config = dict(
    qk_norm=True,
    tie_embeddings=False,
    init_std_qkv=0.0396,
    train_tokens=290700000,
)
Below are experts of layer 4 (counted from 0) of a mixture-of-experts language model. Rows are named router (the router's row for the expert), gate (a neuron's input weights, with its number), up (a neuron's input weights, with its number) and show model dimensions 0-223. Each number is 500 + 25 x the weight over its row's rms, rounded and kept within 0 to 999. Numbers have three digits each.
After each expert's rows: "comes after" lists some tokens at least twice as common just before its tokens as in all text; "mostly gets" lists some tokens that are sent to it at least half of the time. This comes from a sample of Wikipedia text that the model never trained on. Tokens count by the router's weight.

# expert 17
router:531500493501526528520523531526475484504541477521553464506478536530520480464463503494472506492533521460475526478518488453544483444481490507495508484516486514517513479532483499507534513482456486501500484484504504466541525561500455469485510515463508543468509541521464475478507487473523505480464468500420488481531481515503542524484515464492552523477524541515491472498481491505531502477516456507481505498466507501497510496465486516507547509521536478537520497511521529465485515522454489471500475496480549458478463476535544488511507514534494474533476506509505484477529493545478520471540491452492513494545509514509494494505486519502504469517496507455507477486484476532508522515474
gate1:472510505501485485530546500505488492526504507486490483530492515510496517532445492473525471492510461487464478471517507509490543452505503529522509514500505475496521541541461497495464517517534529515465510539502503494491528501507528500502542475469480522479562485538476512522452511453474466505462493482497500509483474518528490522551459501474492495490467526514504483509429505505524534529514493491538524505507518524547511501495509538494509501554500494513504479505468510563479476527513511484486527479525495470494495481468508541478507528473501466547568535535492492535537530529497480523519491478465494540512486512523494542503498489500503480501487544538481562449497508500490485464539
up1:530502517465465488510482480536515491498493490568492529513442488519471485522509489510457498498530507515526491517480529488519473506429506471514504529514502484557465502448531506459484451500500516498532494497524490481466507491475484513488498489531508441503501485484462538525503524512486530489529525497508482509532483555489482480524491487506495523485490476496501494507554512492528542462481478512471495546524484466504514505460514532522529444489487490504515481464473486515503520543553481496457500515500467537521456462494520499533470494496496494503502452511499496545465450437496513532529504513499527496481541494514514465482506470496523514523497485459488453505501509551511493470530
gate2:556485526548436513463515514542503534544507492479521526480501442557506515472495522461505476531516500510494539463495500481518451513512504518535503491458481538495557487493498490578482496492473535503492483488480484482494511539481452518489512483522517496511523486555503533521522492456466517547506516490498495518500513491485466490475484496489534479520529494482494501505498523521508515522471515509486493477537510504526485535484476526518479489454487479467490486502555508493462488488499530510515518508528451483500537504499513501475475523537520531492497551495517478502495537522497466525477484488498532516532492423519529493526489512586494522503497519478521506535486502489500502480514
up2:495505494471528495493524515500532526465489525510533492526470499514484495498503508470530552478509515507508477525501517471502478530523502509459462476524530504525520508478528468550500529528498464499505499463481514482481471514469496538506488525508459536507495507482482440511445486523505462485461525485540549529508545484501488525506452489494466469515487484505529517503521482530516499482533514527501476493467458476532523490512495486420469552522513498514466526505493508491504505510517529524514488509516490510452476487520519544498455568495521508517479508454492481479527542546546497491474488527461482455488489473466487552457495523521513502526511505531521477532485500493477474534470
gate3:459466514445472546513526512482501514488480556480485454509523457508528486494544519533511506484503474472508513507512511525519479462494490513486494483490543455563447543500511512527495469505534487481499486531567531490489552495484502491519485509511519529496486477504484503513482488503486468540530498525465467478529480498516504537524508503480504540468506478506537535478521524479536504481500461539549516485528511482524483524512497484485479477458496482451523528518465482526519481532485495513517540486517549450527491474496490521489502511493497476506514496497502523506515493498506465531471488533500518515490479532544527470438494491488524440487528471453531469485498478480516525540495
up3:495469466503534485485523560467459517504531483471505483478473487467493482510532500507534493493462516481522481479484489473505508505513494503532460486493550488495465512535530478535506490513525511487478510510506488561514560474491506537561489511497488527489448512504499460521486460537459472475487548483475499498519487493535502507459510526496473494478485485487498499533479524504461533481447472495481475506548462495500504509487462504474517498486565516481494486544468464501532502518480489469523485530533482491509472492481530482464497492519510463492561475449469471493497527481455463522485542501462529489487455473492466519507496525487463505489496546508504510476496500486475492544490
comes after: " of", "\n", " in", " on", " to", " at"
mostly gets: " the", " The", "The", " its", " his", " her"

# expert 30
router:525508503538435507512542529525485569488501487543510480486464512492504484487483534502496532514515497501525480454480477522542530485493498530514557474496516534484497431489494496505481515527511482534489470505482476475507516521519508499478511473488423507575495504524500506457455461505491486464478500471486515490484481492477545459518532504523511448518497495456479470488470502523512522526506463525485471496502505478476505521462514501479503485536472459474515501491538469492464472471487503474487483531467525480484466512504531457508521497533535502520514524527505466452486509513497473459523500462476501458550555488495518477488491502538496504525505500500476517508483500478487502490474
gate1:481495499499498531498499492530494481572487592499491521484512506552487488498505515496465523535512505490503471521528465498503464516510485505482514465497505494496526534485478469526470488492534525485472521461448520438514480491484515462503440494541503534506521514485483483561487506496516480466467468481496530532482486539475505476506480503474562495494491454480447503519491528482454528511521536487463501497529496503514508553506472490492527521499549533494521517495520476472502522489498482555504539511473509516506502509515512508555502533495467480499506501517565503509504507506521508528480468535436495507465512526475479525499464517503478516483502528477505531523535492506495474509477
up1:473465515546473533498483526484504474504512519532486484494537492517460487503482522521502489522500491510500525504469490496489524467477513506496485512477488521485484523524494544503449503520538509497521518540490489533508479463504518464508475499522515507479499465481475500521539490538527522510471486466531514513534454498505457491501504511556546505488461474477492533490491516528535497454473520502428488476526468491491500484496509482504526495508558532518530508507492449486495532514520455524508513549492533506527463491518479515520509568508473536512544484514540495495475503485551479513500527517453493481444499494487438496545460468509461533475474522538524450492470492492503492487488
gate2:486546477521508475515523522499516503508467538511510485521479479505489543512503476491496519513486511543509467485529523453545511476445523460487584500477540539488531540527481462483537518492445467477519469493466498513504500508477500494487463502467465483490513493498492518484535510551497520491489485451490469488481460429514513509503536472482517523515472514564498528489471495503526492502489492532521502507475494513520518497460498525530487540521505528496504517541501536497471496484503504529514504560476507485531513501490579496471454481506503500542482507508488507514477493539476506550446519541508488513499450497523523550519486499520500495474515507506522494497496508537508504510484
up2:543441537510486536511469537476498483537517513505495553534453522490494503498502443565479505496526506501518511493490467510504476517501498529524426561511524511502445490512486526531485502463526494477496493504560481500562473540492513509558498497517506492463498489509479491495510482476503486508503505510524508484523513539517476515502472486506483488490479483454489484489535471495458487512544533464479493549500490479466461520487484462543551478519506513505520516482476514449542492516474490499475472508507505494487490514521476505536501522488516469488499478511535524532559481489508483499522477513493474531505515537465479456480474518492500437517511493485490488529477483473469520493511
gate3:472512520492497480516498496476506492511456502506499501486516495521509528499466489460468489521492470473493495468476514458475496475503481482491532527509455480471494504478491493500513451485541503451528513539488500505523494494483521500461504535510473509482517487526530521482495504563540499491517529479477495514482477493516478505476551542467506488495524536514512456490522478477504547514498533451494498483453505476499476501461529512520496493558505479542487502503491504494449503547543487466501505474501500495501508535456464512485498472540536551531479475529510459518533494490437476510515492537521512535539523485488497468509450509537568474491551490448496509519482527521517449480493
up3:476545491524487491496503502476534506509527513491499473486521487490494532494473499493519532487521477507472538540448470481495522505544510511479496545532476472493517512459508515507525499487549469438539474489495526472475524501453530507531498525509523522501535536501495482516519519523487467516553515499475496532485477480513470497525475505454525539490514444483542501490573459484524482548516509473491544475517478488544504541501536511500517529524503498512435558514470488540502496537499485472501491441472476478494517505519508500451525533492522518487508502509514458514521544471522483546524482496488491508532506483500544505473541502502487499502509524504506492518501506487556518516495
comes after: " |", "–", " (", ";", " 0", "|"
mostly gets: "000", " 2010", " 2023", " 0", " 2016", " 100"

# expert 21
router:496467472519490532514510543498479504532484510519531499491488490505488534479502511479502538512538472534489543447535510465533489484529498530495535527506516540529503421544530510505523537492476464511493516501476480471491524475461461496461493549462466517522462491536481498499510487516464471511520462494467506498490497490542531465531520465483507500469509508510493487481444509493502501506541467491452509487516468474469543493479511501484525506515502504485498486490517495469450463449473473509491476481482513472510469505528522501486494503509530500536476507508516443496474531504475466494505539502471528498563532450471537492507500499549521493523496535482505441494527521521492496520498
gate1:468453482540482485484528522491476501523533544436520506503496503478470500504457549491540565482511513495499522477509486526484420475512465508521488548479432522545501469497471504474537499511513503515518559489508494476506458522467464492513508513529460517494495495487553528508495500512495490550470472482501448513486473453466508469463466478504497501470519512512486515513508508538491531534489493512521489462497506456465516505498498463497545462476528533516486484493476507507491490498462483488522488508510458488491519509498545530535507515495488529503533491476485495523520513470498508512492535507497514563515476489493484532505498489549518490508508498470469515535525510522469527496465
up1:573510501488498484518489465458522504491453481495480485463478507494533501499488485468479535493513488521504540489504510540516485483493546531482482492493499473500447520472474486538482490527509497506523485497475519498495522476498532506500515488507538484471508545539499502490494479520483497498512515512506490516437490521531482427473482510497496477490540477508500538460547476523504478497470537492491533495464493463487500433537498489547483485541483491466544505568502484514448479536488479499541486485487491526465479519537507541484518493478507525479513512492538506541526503538506546503520509472472531459477489484513468504554522481519499502505510541495505495512465479455521481491553
gate2:469510498519490485493498474562451520512489492536477473469479529505467494461474490492493538500483497482508471520485499507473502504460537461513493515492501458485512491518531512519503467485515486533531462520531497464476509490530483487489486501534531499498492534521518495492494504471519535537542503501502546512520550473515538488524514493490539553520504451494526509524498499496480454512528493499482489501476565443492517501459504494503509493497500511475471495508518508465502525489491521560460454505461475489494499528464496483527480475465484499496501503469516543514496528529532491488517493504499447491424499547568537515565479482494472506460510477491463525487518478540475515513497
up2:537496508523507486519526468486520549500538448482522506501524491494514481511478500538539473463518498464483473519538507488523470496481454516528525443500515466508538524461450491466529479505522494474501528489498496600549485541496493524512476499472511542479495451493504495496478496504498474522451562510512467512538496529476486514501486505505458542508507522517490485494502495491504535501481517500587486503500490517506466490537468506513520494483485524540542476504463498494505500522530507473554497490510543516456530509507494479492541479477495493492522472523474487459491485479500462493520511500520498511508495517540461524476503507520502453538533479491530519525485523525502493517493
gate3:490482509526500504497507511523509445493465536521544477485511495540491509497518529495545509491540497478476509472481482480488490505479541542488503502504484540528477486524490517522477493528501499508503513499496532494474463505485493490519507523445473496540487474501505544532475488460501457477529495545508500523526519467470497517482514497519500489484480560487531460484510509495510479474537450502510473539496484491484466439526558490455527509482547495483520506513487525490479441494459486521435459512492527448515520504502518516445514508495489509491494507501524516493453480481455493512437550533505518503555494471505521454512481495495515472505464470499481462471513481506546483502508
up3:476523497473502527480543484483488537487530481484490498513495519501537476504455482480463475477474506521515521465516510511517520456496447460491506451529478489477493510454507505486520513516506519563507513511479497489519550489526464492465525466519502506476527529479481485473529499512533540509434515486489504502502532534546504483491524507474528489515493465497478534492531456518499444497445500522482484482452492494517525512513493471489488456506505489508514484461508438507520568526506463522543485471504516528471477497491511483503476481540472512527486535488489458477535501490513500466561460495445509482455521511497495486511515485497542518481481505526501516506479502477498479471446
comes after: " |", "|", "–", " 1", " 0", " 2"
mostly gets: " Cup", " medal", " 1994", " 2023", " tournament", " Clade"

# expert 15
router:521487504507505527507510557502484517534478532438487487526440491493527524495512509502474512522472471487529512505473455512530506484479479565485505464491490518548506441542491520523510508458478451492479473456488474494497531516467502502528539521493465512556507491522433487495481495517508501508516482517469495506540479489527497489525534477471521491460492481485483488523464529511490494524541504512536524468506530508511529516437482528501501501498453458503534527505549508512511455508508516481508492518517528480491490481535540495508498522532513483500479476547506457508528507516537500474496503522503528483571534458527525484488499506547467504522503523461524477506501494474486510500488
gate1:526511444525515533508527501496507539527507460511510530506498528487458442519424482479523477497457546478484515460480530510505486440488525557510511497517472482539473490521528525532517457505503430498505494479543510499512506531487528464461513524519491475482472489518481455488510499532468531489459505476474460483495488534506469516506527490517528498515492489535517508467482527562470496458502510511512485510491480448528500520475494564533511504491480495500510490496513479504520508514523527495491453475471482466469496507475534493520482478530508496502522468513504480472528510506506489487475477516483536535543489499511463517539535520496541485494548486513487535481465507507499482497506
up1:490488466511470504533495499541536488536500474496517505503494555495501520486494497526489492519490515502544501496522479513494459498537486506495485501464532482473489450511533484488495457512547501489542468503496490506511478510510535503482467489546491485496467473470484519507452473520498534497466451449473533533529528513475481488510592468485516476509465493489489466515518521523514523501481512504520444511496503500514476518490479482478515464494484480503540481508540522486510490506447523525523511556472504517487487488510476498551473482495527466475486477532511483537473447501568507487513506483478503467482494521541469551518509530517482536524461468493491563526485504492469514512481
gate2:531489506519535486506481466530479482501490504554533486487511539498516464519500494506491496506545476490524479474501485500511496494542461503493523457528483472552538503502484471502518492544488506507459495472493481530538517529525519472532541476491488520540499479479503500514487499450492485505467482512532492497489433479511535447532535515509516531453461510502516475486475464511527512518499527500505437527508494495473465489494489490522486493511502464535460523510470467474530476495535515504470522508527566490448467523456557478490509489484518450535495479522501486499524492497496494504501488483493512464508529521501491490508518486498477475457452535514445536510443503462505524483472
up2:482463501512496484521496488461480520494523509459491498510532488536473542519510503548484519471501484502500527504519494510482465507521497502477491516505495504527506473468521491504516508500528522481494477454520516513454522476473528456524510486523507537555495482459507479518431529508474516546550482523558479497471472536453491506516513518506478515484502507496478515498484483505528529502523483504515486490487524455530504508494524502512497518494493459487493502542482493468530483448486533519505521568520531502499483535491539527468464562485488498525548478518469489498482511460517479505440493447520500496521524519514521528502518458535474506495494539486491479528521503475428520566491
gate3:493519465505511524472485542466509458417502512508533542518481529510460497488504529496529506514514520503510481442484525504553521553472536498487495507499481484491500498499523475495527514523498533512528482474504464500460529481525536507477478508496525505535523504531475527515470527529503516504503492475468528498506490453468517492458497473511461535541514583541483464474490495537481460491511496465491476488482482497523513471481502517483518492513516480536513496530453473518455466520476478491535480502510510470471499449501498500474500473469494501498494539525513491519554476469462501534477527569499472497541497482487461496500475477488494496458506523478524485492478500510524515534515
up3:513519497504520519512503474521511513490527490511487488487492527518534447497460493511511501503513470483485523493487511487497496497529502531510517500492513458475525557459494527501457527483488450512455491516509491466498479541490522537507499540477469505493536538498484491554477493427488456498495490509514505474488534512543433475544559491541502457502472484456530468461532487458505469483467523504473465513472504521494531518545518495512510483491474490499543489547547506475514516477455478530505519480500447498495509519480520483524497512494522553522516481493482524478477462516535499499513476487446512526450512526523499482488475509472528487534493488497496515460520525465532494484508
comes after: " |", ".", "-", ":", "==", "°"
mostly gets: " Genus", " Coordinates", "|---|---|---|---|---|", "|---|---|---|", "|---|---|---|---|---|---|", "%)"

# expert 24
router:527510475500531536514514515534523533526503500468563459511483539518523511471505486503525505525527485509510507447487483475540489491516480541520500492520510518501537504512504517499493485475456476510524507485480457468486512498526461488495573539466500533543514507523464508545476496467466474513528491521433449500517477517518516492529525491511506491477495521447470516505525500480512479509514496505482508527488501484494523487505528524467534497508513459543488533510533513516499490523473483519476425481497514495517501493525518471526515518562471525524483466542539506500467488500525491473511493479494531454519509457495501483499508526469543523530512501440463488507533497484506490459453
gate1:492545560500505468536475472486509511482435478506524532492540490512494506473490565516472509478537526510508507480509481499509482548536477492502474516503494528498502496501535443515512515542484471488536509441496483533490462501506495478495552517508503514514536466470511549504466539540498498472469509514535533506512495504453503568486521481526499485472510488499517499513540493481487500483480532526499487467477464524452515478498535463473480505470511487465501490494507485482483499522473528501539459432505510518511538485492523550530479493477506485468500507506523520507511524516511531511507509540534503534527456493461509496482520451476502533458496475493468490523507472479490479464503
up1:513559484485496529463461470524548536537475498520484528462495553490483511499527560527501495525523515482488459520473482506512488531476484468493478455512491531516452509508485487535515477476469488496512504518495547488500475501496496525476478518532480559480517464440553521485519512528500491511538536509499526472477512510500508471538495480537488506505558458536437502471528521504437527514511509497513495488502533500507455527459500511537545466496490513528502513510532521524519507521453506453470545509475478504521505503530523484524486504555492506488484497476499499499493467495524528522486523507530487467518517524482537493535505476521511521506527488507534509500507506530513495521533
gate2:479501533584505552508505516511561469499515512479522498470493492483503538503486494511546509461495458488544490482472491489562512506541509462473500518471506515498529495514460507542529504460521529538479490476487458510471500504517501499516492478478525532510500517475520533477512486525494495497500526444504531488481470506508524502518448465497495479488468548519536536498465465510496504486474546518499462476475527461495474546479439515550468510490509543523510535490487481475505495466462496494489478531502520489472491502488489492484521471464509484534526540483502485496494513470462480512491524484460516495557472483528481476493507478542518502529450484511514532487502478528492505526512
up2:497478487503487495491507492519471510577485455529500472509459510517485469493506512556441443488510539503478509498509538552493511495470497503495500495482522506511489504489528441506483541506503523502487507525507527516487498515487465496489478513471494454444470526475526501460529529520498498495462485544510486510473517548522478472536542505500461516488503478567476515515510509502494498480564478490536507481489480527483482511520499516470503456502482487499498510467553496468523494510562483474484488502498515505527492524519547518481487476482479498498520530472455497484487568519501492502480509520469497505475519502426540530488536519477504525464519475503521499486443514510525491507487
gate3:462498493482471471486516485515505515556524517485496520551460483479489495469494507503491538502516526469495492553546528494523474522492509485492483561486470475507519501511486490526495478485560513496500519489450485538475506495507431540510426519495456497510514527509494514491478492480492516493519540467492487520474502472545534488521456486484502569562495539507516520511483481541504469496487515531518491504445499496481449528442495462548476483480505507478477504485491469477545512490498502476496485593484510516510508507518530499505540516514501537531488511480532517511521489483504489497505536512466504488495501477527516482500488522515491530499495489500520515526513516526479493555490
up3:524490468508461515456455515494506514454427501535467527499475497516525527474469507508486505520512523490492527519502500462530480489479518513459507491456499487477484497460455509479507523519487477501509519503474525518495534481510439460459451520469507504507514484499507549514546520453552513498542530486520496508494524499506470515487509452475502473519499483529453489491485496479496465486508501475450524469463511525487492500456483510530468492513483530500495500470540511477476447488485421520498478529507517485465486524494503459511502501517554502535515470492504461505517486480490509534511531512479515482516518515502514484483517577501505510473523535491538509462472513497464469515507
comes after: " the", " a", " and", " The", "'s", " an"
mostly gets: " station", " film", " government", " area", " building", " city"

# expert 10
router:540519467516456530499500503497519510519457526527554521495453509511519493469522530536530518493487507531505500468519483527543505496489520536485533491472496524499506461538513513503477529511547465530517496501512464503529467542535470475515514519496471495517481481525456502483517503476488500465466481466479482522495471515497503482477574425447529474484497496452521490472503510512471484520548473482484482499466507513491483494458509486500577500510515477567529517489515492497512511491463481492477483534497528449497498481522553486531478463492487502551513522525515476524479522510506490504556536511496496468490528477502490489540482501489514477496532487509483504486503449488502503521491
gate4:491459511472480530495524466469508498496490511487468540512465534505490518492487506488516470522481511523491499494529503534516528452508505488545528497516488446498513468488489519469467508519494505492512487478494482479504476503457514470514500546513504523513520530479493472504519495483484500500452520496490480494517476469487504449481523457531497472494456481495501501474504556494490500521480455455510502544538514520467515491499466501459539477515464539530524496469505467533488500476520503538486519516528465464497490495498522505497470499458520497469535536507491493543460511537472480464497540529482506456514538513562535566502459516498522484479577527534500478471524537486489530467520
up4:547491477486497554489470528487504509489496515501514506494440507478515497480491478515509494504467499530522503466517466534537505471544488523506508492476499486472524443505501541460485515511496453469510499492491468484473494544468488486539533538510490518538503473458474472538492515493465487520483496452501449487514490474492494460479562463515518473502511490497557497446517517553506487494522460483466491510493531486494509484487513491500536510511514506534504508486492497539467460491496513517486509561545494496505500492543541486531525487500513529497501530547501479529430527511532486474507542477519487466505556506547538538493479507488525489511519505502497489493508482485530532548506
gate5:537483523531459509495471485481485524512467504593529496472472464507469517544507549492507521492488449535535463518487476517497534498493474488507485477503483517474456490501510499479506479542514475554536478456510548484537479513547478525529487502533497495511494509532464483490505451467448473498477458505513540502494497459519495484499482495500544482468482504511499497478496493532510501516530507541560487483483512520501477536490482468499512532515538496488476495488493513484518521467483504520504527502474543495500529497536491521503485483495480481470449571529504523519470501540544503479481510487543511522514508519450502520473522480483480524472510487534523483465509481498492543518496
up5:495506464506513498542469483497465480486493464535521459497521500518462522509510560550525496503525486491535505514497469482489499532505529485513533469521484540484518497523550497498497469514528491500508517463482550475586489516517483499505504496492481536517510507557492509519455519534509480510478447472495496473482476490490457551487498546501503467464531524533499448534512519515493500494532524544528472482469481513469497490509548491510500502488537518484470517519503483511512500514437480461517491522517531475490507460502501507539494515525502459499500510548506541493477466500473500502466520508520493526474451522542566457505526506518487506492451469489497497486500482492494486505461
gate6:544515514541478532484515535501489494410515518532520457460474494491475518466535518464489483511497510502453497520509485511495500512507498513527483473487457538529480457563493490485491536520514487473505503504486525463515500492506476488477506467520467484491501449490516478487483507508487514479496435489529490522467492499511535520499536497494481488438561511498503504465471511507478519532569478489531495499481521485480497536497501504518505521480503470445467532467499490476503493478488522530501500472484535479444478517487528504528480457521520486546502468539536495517475498508492479479494479529534494513533560482559490514476503487512479514499479510529529493504498511522483514539542
up6:484466516468515513548528525495534527536536473491475518515446520488509473543496487496515452522516515496501478476482479465535506512543511542526506489504518484521520463447467507476523454517525498523520487498506514552512461501442515519493514502511456536502491502495435538492527493540490478524503500507518453477485531487493499469517510468439498505518447464518521469521448494481533473487478495523476552539517509522485532508467498508491499498503478490533512530515479508500503469489524479511516457518477503448555497489503526507488493541470526498544494491528486456473506500485460485484497508476459487501533508473498538505504517531499504515515480496493532512547505503436517487491490
comes after: " in", ",", " of", " (", "–", " In"
mostly gets: " 2016", " 2017", " 2019", " 2020", " 2008", " 2010"

# expert 32
router:513517476549502532474459532530527497523493486563498482481505515521514507464514498517490494521523479512508509476449437494534538486491512521432544506537510543500520445508487444495457498475509504534539497501491469464482546494525514474478520510484479491520527512525490504492508496495482495481525494469464502536479482514531521473495535485526497496468494470499507470487487488519513452459526492507509469496500468521548510522465508533468513495545521493534494533528509453510494494503479476495453487481448533461466479510505531480516545482549490491520479553500508466495504504492478523538536469478470515516544569493476526477516499489497491492507505495496494508521471464488504513523506
gate1:478544478517592521504466513492483501440504526524464519507506482491472474546421530486479507494519494521476492527467540471508501531541511511496486502530456483503527482479433530489531507465486501507493466530501520523461481533499494512505541518523461511508501487538495497511524518499478492492490499476517491549489468500505492538475533506496477508512538473536517485461480503525467502519488493514490534522493488486513526516532513531508497512504515506487474425528489508510509507494477513501482499511474492459501508527501533526478486511498522456514533493488482524504482528515481532548481529501493466504521523497563424506504484493531531475501498497458567499499493506460485530498497
up1:532520499496483462465478482512494516444500482525489506472470456483522482495463511486469544474516493486480470485488473513481536505476473486520523557501486454503447488441491526481503492507514472510476496505515516551481517526530503499480492518509465526529499553510501530466517484488473474463550483509498517520490494514454473502481532511531493502472505452511473498468496490484532487505501538514552477545505512526517528501509504505470526472552500524520484514500506501457472509476542498538535544487497483535471495511524437543479561486460464456495481514511512481516466526481493491536494496502491498468493479489555483492469466490524527470479496492498487524458513464481505500537480
gate2:493486485509492538517535540546493496496524536498535490505489479488513477549517501477505591541504510475513497436503470498460509547507462489513527499493526499542484451485508506512519505531525497475492514516471509479433512485501514514528493500477514512500485514471489535499452499519506501498544479468513508512474511516514526475525503522504505447459497482491517515527507524492501496530492461500474470502527451546511566490480495477468454511511538524533550526521511507541475497515450499505471526463521490507481490484478505474444496456505479510480497484512489514537519514453489455515486497487475506515515496475560487512502507478516491499509451546516502505467500471474463525476498
up2:541427514506525519494477555500513493552511478531471490471482482531508464534545476519466507544493513470503482525489468496456502499496520518485526530485497512483509471515539481514504495455524526550547507487469513517476496492526508507466499480466553487497435523501509514499478466510489548486505508528545517487474528496529488457503512457503472472478508477534510451531490474509539491490485469512510480530547472497506523461480508509491475499455498492493528467492521478522486519496523510515484491517496500487520502553481564528465522462498505493503542514495482495520500510433503479534491503506514542469487491504489538490497512494485484482476471506539502476475443499491485554518507
gate3:465501474511512487522531461530525509478527464498493495490467457476558537506520523440530492483503476506497526502461547490476560522516495516491501467493532500500526493484490519448502543484495494442518484542520501431468483472496473482491537522485500483499522508502486532488501460484502480490492516532488552520506563522523487508506495509499453499457523495473470450512501518469474487519504511508532495556507480542519507492533509530490545521529491468522505531574512530547495511511534517491498497467502481523491484559481499524456505522475461477518491485450468493483508494524514502523483482511487495474502446482497514473509468499503501467492511509499495474503521514500499474523465
up3:487503470455500545502507503494524453522555498496519526491509513520462475490466484494498530512515487510524481487537481521504485503502481502484513516567496466522471569464490518514486485496463496484487494461491525478505504480493511513524497520548469493489489504502538475511473536504478527524458467454485515518515474496488487490495479551538531516547490526485494544485504456521489539524461496529458498478481483473445502512527476456525514489509523540534493468522467510499465540481495498534521537507494542500501503476521502491495482461487482536487454471503511548493511524462497503519488510489503525506559494458518472494426539473498507501536499512507564509498489511507512446499496
comes after: "\n", " the", " ", " for", " United", " New"
mostly gets: " National", " American", " Cup", "|", " British", " League"

# expert 12
router:524524490499516561507496500540506520534478497511547480490500539528519510466521509514536520537529472521506553459489472513526487504507486566500555469557510516500524493530499521515476509493494502510540510491489473449468521496506506453512569519479499486561551514508489470552479505492471485496523475538472481555506472489488480498533544470510533485462503496433508492491496487494487491520534511491479516496478502451475513499493509511464541470521519452538514528513519501534504509501449493518485439485500508510517504482530520488527487481511471501524462507523541492472462511514518503493514491502474512491479518475509521499494450524468489498511507511467486474497509465501538511475484
gate2:520535531504487485540522479495511538500535527500531481478494509508506507519462533478522529477459454535490511496528498534488485502462464490502491474527491453489502529500517518496496524510547547475498503493541511531503492500481508535516509511521512499500462571527503451527511534504461498446510525497524510521496519503513500537456458471500506479498548515454465529457531550500442526497485517476547509527497526534523498488513454429495571507495495501485440489522470504480544513524504481541501496510511515526521510504473495530520474461489486502502523512474494507506492492522468488494494517490548465525485502498510493494490455540515486487473470461496502517465505531506515529489481
up2:526509534480507489457555490501499486503551480522530501456491514498527499513454477442505524475515519508505507543440482523494517519502496494549509504488485499475523496480454460492500506514526493509545518486489524556491488521548510511518478521499514490502497497475509520492501483526479570559509512508476503514499542491553516483481456507545527504514462481439506479489534475497495515495503507441527495513509535499532505483483505428487516507504482488489504511492491498463557514557520507481512518493539512514491438531514504500486509520496513466502500486506522548512489476533489455525510488512532507531506525527544498468530529478473480503521463502499470484468511504507514474460538
gate3:506519450531481521494477520516503493506553472527496490513512530521548491506488492531490499490505452506503482513470540475525516533504496503504519488451464507469490530492561506499487531535505548490513490488508511524481532507542491493503443506481526472451510495502527485505533545516521486546472464507506526503526476438509506489511486502457468510484502469527499499456508446518503495483500514477482506506519501566534498490531503545571539505523526462515524510494463517558504483513489468501551499504521471476502486547470485508496497498491563526486515508466512494543510496487511500472461510476490495511513428484467537504489476538477517504509476490495461497526481514525496472517505
up3:509505517465479529512443498481495412473469495497525458491522500491476524525561516505511513468494491513481507479505465537494482531512492555520504495528505485494524554538508510483464522551538499460510506530515487525488485473497538470530526524534534480500527472488499502522490484467496519467513523530511521494525524485489452484497471523523500514514497472468505478474529554446506557496505521499519500551503509494483521492480526498446465503521519475459545478504471502507482537513498512507533565487493474509511531512510485530520481514514451471481507509534468524468480539524481491521515491485530518521458480525505490507512517475460490522453519509520509505496504503519480530462517
gate4:483501534476487509501499501478499513500483511502486466473512475498493524522540516534501512495491484517545507522479490501444489515505483485512542538549473502488500544484509518440473471525537528487506499499513509479513474484521494491486529453496548477464520509470545487560495503457523495510455489523531522471517539500470502459489498506520453483508464488459484508495565524526495499511492504521521522515526499484533492477532521498530476465449514479541471535464489542529499516522499485499489525487521467503520484528481506478473471487502466527475553492509497536542482500473504500502505505512529534511472468477481483536514439477455465556470477527527523515500532513523520551472506
up4:504508465536551520543477541500453496501516438507515476510513502566456517503514485547513489487474479511478477487466498481483496488502536496511538468500502503485512495554532540496460483491481496503506457457529520490476512490520494559516530480507476521515481507495492528487494531502497425489491498534508476519476488474478465479484495514468527508500517504582495504501523510498501497518512567546501517531491468514514481539517521502541515484494519486514540539509481488548481477478476494471492507482508491454478523489512548490473503530491531429523478490484478492499501542472477515491492498511483498513493478490466514514512506483474500529538494504501417475465489490516498505477501
comes after: " the", " a", "'s", " his", " The", " their"
mostly gets: " School", " film", " year", " government", " area", " building"